From a checkpoint of a small mixture-of-experts model trained on Wikipedia.
Experts: 64 experts in each of 10 layers, 176 ReLU neurons an expert, 3 picks a token.
Below are experts of layer 6 (counted from 0) of a mixture-of-experts language model. Rows are named router (the router's row for the expert), up (a neuron's input weights, with its number), down (a neuron's output weights, with its number) and show model dimensions 0-159. Each number is 128 + 24 x the weight over its row's rms, rounded and kept within 0 to 255. Numbers have three digits each.
After each expert's rows: a language model's description of what the expert responds to; "comes after" lists some tokens at least twice as common just before its tokens as in all text. This comes from a sample of Wikipedia text that the model never trained on. Tokens count by the router's weight.

# expert 21
router:080160107130073155105146102107105166137115145137159166149118108144143178096159119147131130111093160127141119140119125136165149068123123107122118126105145149107136124122077154142109134110092095122091112129172087105125106153117154093081104155132092129150134149141151109115102144106118146117147158090143122148125143149100091135166142148161120158152127117130103145172088144153143106115125145191163153135134131120137160127154123139111108082092115118122137139126171124101098124125160163
up2:085113113126149086105142143157113161079093131101111119137123133165148119114143167123135153163089138123106125148125149130107079112108173084146094118110134130137116090125123112146151118145098180139182109113126150130102199152088128153111105089079138141128166138132112100122140159150119101113120132171143196135112143161129130130166187141133100106140113123119142067114115135154118106158140140124122146128103144150110139133128121118122129132097153135123174125156151131161139111142145108
down2:136124160114122091110106144092095098107095150133140111155138140148134120117131156105137108107104108133098126138152116081093101134088138146175158130144130138123150112113120164137162124103096159106135128153129147103121145143137153126129110106148168132103119119124141122133150142160157145121116112128131140107097131115112155126153099148112148085119142144082138106150107131157141154124102157066129155125147083109117179120079170128110136068183155161163114101157144161113125102103203146
Description: List dashes opening infobox fields like Team:, Network:, Breeder:, plus field labels such as DF, MF, Best, Nominated, and year starts.
comes after: "\n", "-", " ", "|", " (", ")\n"

# expert 28
router:144130128134122126139118121129159075098146145106121161127164134152169095162150134120143086123179103115127113131101130157131124145171095140127113120113134126104092087088176128106079129127132148136131096141084136162109149117124157108139090146099124124164115107118129139111137115086099157110109137095128155146157127175141148134130096110106126124138103152192149103116152140065116092174132123110121108107080130173142165131140111156146130130074136138105144154124129138158154122110176134
up2:135102100122154133150151103144106102129147105096104108145145112105140103112085148124132116130127149118122188105106155178097129145118136137132130090140090126149161121109154150162150086127153137102132112061141102132131105147107162162097108133089072119114152156127147119151081177151140155152146114120108110112150125129113157145113109117131115136095140140128146101094194098177130150160134134134140151138096173115126122136137186130134103085131125104143117177117114106126135143128084130
down2:108125141139087144131132101108089137118109136106099171138168135159159099108129138127186146111103081113104171146126128094147142165150085102117131180115133135128141095104099139122148185160189126156155157130085128124099148108088145094112120116132146083138160142144149111141133120128105124157094146132144129080157143105125142114162155123106127159133139128088110143135080123171171120152115155093147113124102170133123112128131103147155149166114145140142145111132116123091120131125101100
Description: Bare space tokens and symbols such as colons, slashes and degree signs, mostly right before a number, as in Route 66 or Act 1872.
comes after: " |", ":", "|", " /", "1", "°N"

# expert 61
router:123148119112131112128151116092132107155127163084118136102120144112092169103111139078150112109142145140123109152120107106117153137119135116110114107160121095123154144112113128139117166123165135147166118172080115132122099110151119074075138110106135193142127104106099126109165077160149114111133126112129129156111167106136130086159133144089146113128147137093129158165174115162143149088118114175106147127150128126140151153113100158098073134152104121175155177133134125136111140136102144
up1:129159141108147167116118090098159115127131080122107103139148093128152099102117145137128147116122127152079090116104115120109105133154174155122101166142097118120134120134166087151133125163122134143143117111091174128077121128162147142139117121142144148179123097133132118129123126134130095123147141152197095130089132132135157120175151143115120126133109139163127137162101105137145120151126064108172148106156157100155136123066128096125126144145063113116132158139147159111136164149124108
down1:117160168111112115136175132152095136124118146117192139130108071086113168113097122099113127191144142124128132114134088114143168116107111098105143091150157089142115136130098152146136126131144132131140137148117127165135137139108086142130147108147083142166100170105122141086142121125132137135116115088108139098172134104088095118138109167106168132089116096082091131097147157131169104091145150130120118120148118152146126143154103127153077118132160108122165121090128127118126124122156153
Description: Verbs and verb prefixes right after a subject in biography or plot prose, such as worked, returned, dis(banded), re(grouped), out(lined).
comes after: ",", " and", " he", " to", " who", " He"

# expert 60
router:129144145140133125117091134155111121150136149111125085167126132102155124130152135105146113197130186128124128080146144116147142095121117087096133142131098143136102129154147130126142157117105108073102081104158114128140141182070102138102156128103131145134153137121125126168147168135146101153160099130163133109143099115132135154108113102160100135152126133156132137127106165156119110152147194130096162124115132140079092104159152119142107156158122113126108140087067122101124109137114137
up0:122127086146137091106067112145127148141094100093136146133111106141152177173108155105126119131144161126121080140127112137183143068159147156112124134161143126137072172126143100112145158104190163122142151116147154113133079126099153115143160117156126122145140150139107152127154167139127115131134121132093140134080105096125160179135143130140141168088151093063121125142161117153143114130142125125152143130112132142148121127114140113143131132148131126073141164096134116106139118114124120
down0:101155127141105142110098110165111156124135130149176109130107121163116141139126139137137138130150109132124110130116158136154128142171141137163163176103137153127165118108106102120102112101118118127140121136129154158130141151124145134104096128122184099138110126090144148161068132097168100140108132183099121126111074136123120127116143106155148181130137164141126163152192151132158136166156146129126100129133137134137082156104138077127120159068103112099154112145118115080118168104161119
Description: First words of place and club names, such as New, South, North, United, FC, and country codes ENG, FRA in sports listings.
comes after: " |", " the", ",", " in", ":", " of"

# expert 12
router:116137116171144162085094124117082174121116138121111107149087141119153137118136102140138101131074150132125152147120129112163144096119102147136142126103132178157090140154117122153116128147133106130166155112123122176116106161169125104143144151133134135113145131147166094132116167145133189119137128091151090099136187153097132090123111094095117147150148137097135175140119120155173084133156110092095137130116113113092107132126137098144109132112122133147075130124150086146117114152099159
up0:121153110145169124142135142135116130056112134106133084140154110130095129117124077153123123114096144106134172147164112135121163084140115133115096159111126118128145138166152101131109174141124099141106166152123106141162099122117116157184134187126117142131132128135122116090161136184162131143158081138139126085121132126103121092174115139139114142128130134139150095100098103170087131097149117137135159111130116091131137174128146156148164119117123116129115126146119139188152121109104173
down0:157152107124125143136131127102127113101144149180128105135106092152085155125140144095133131187137157111178120125152129135128163116103118140109056091166152127116130116124116138148120123132130117160084086139124148088129093129095126089114138082156146120155133105128155126116148135116138161118098090155097141129128111127113093084139150129173120101120186144147114117137124109125088083166151124113079105141142112164112107170158137163134136114110109154081138167146146138141128142113101112
Description: First pieces of split words such as res(erve), conc(erts), reb(uilding), plus month names and position codes MF, FW in sports articles.
comes after: " |", "-", "|", "1", ";", " a"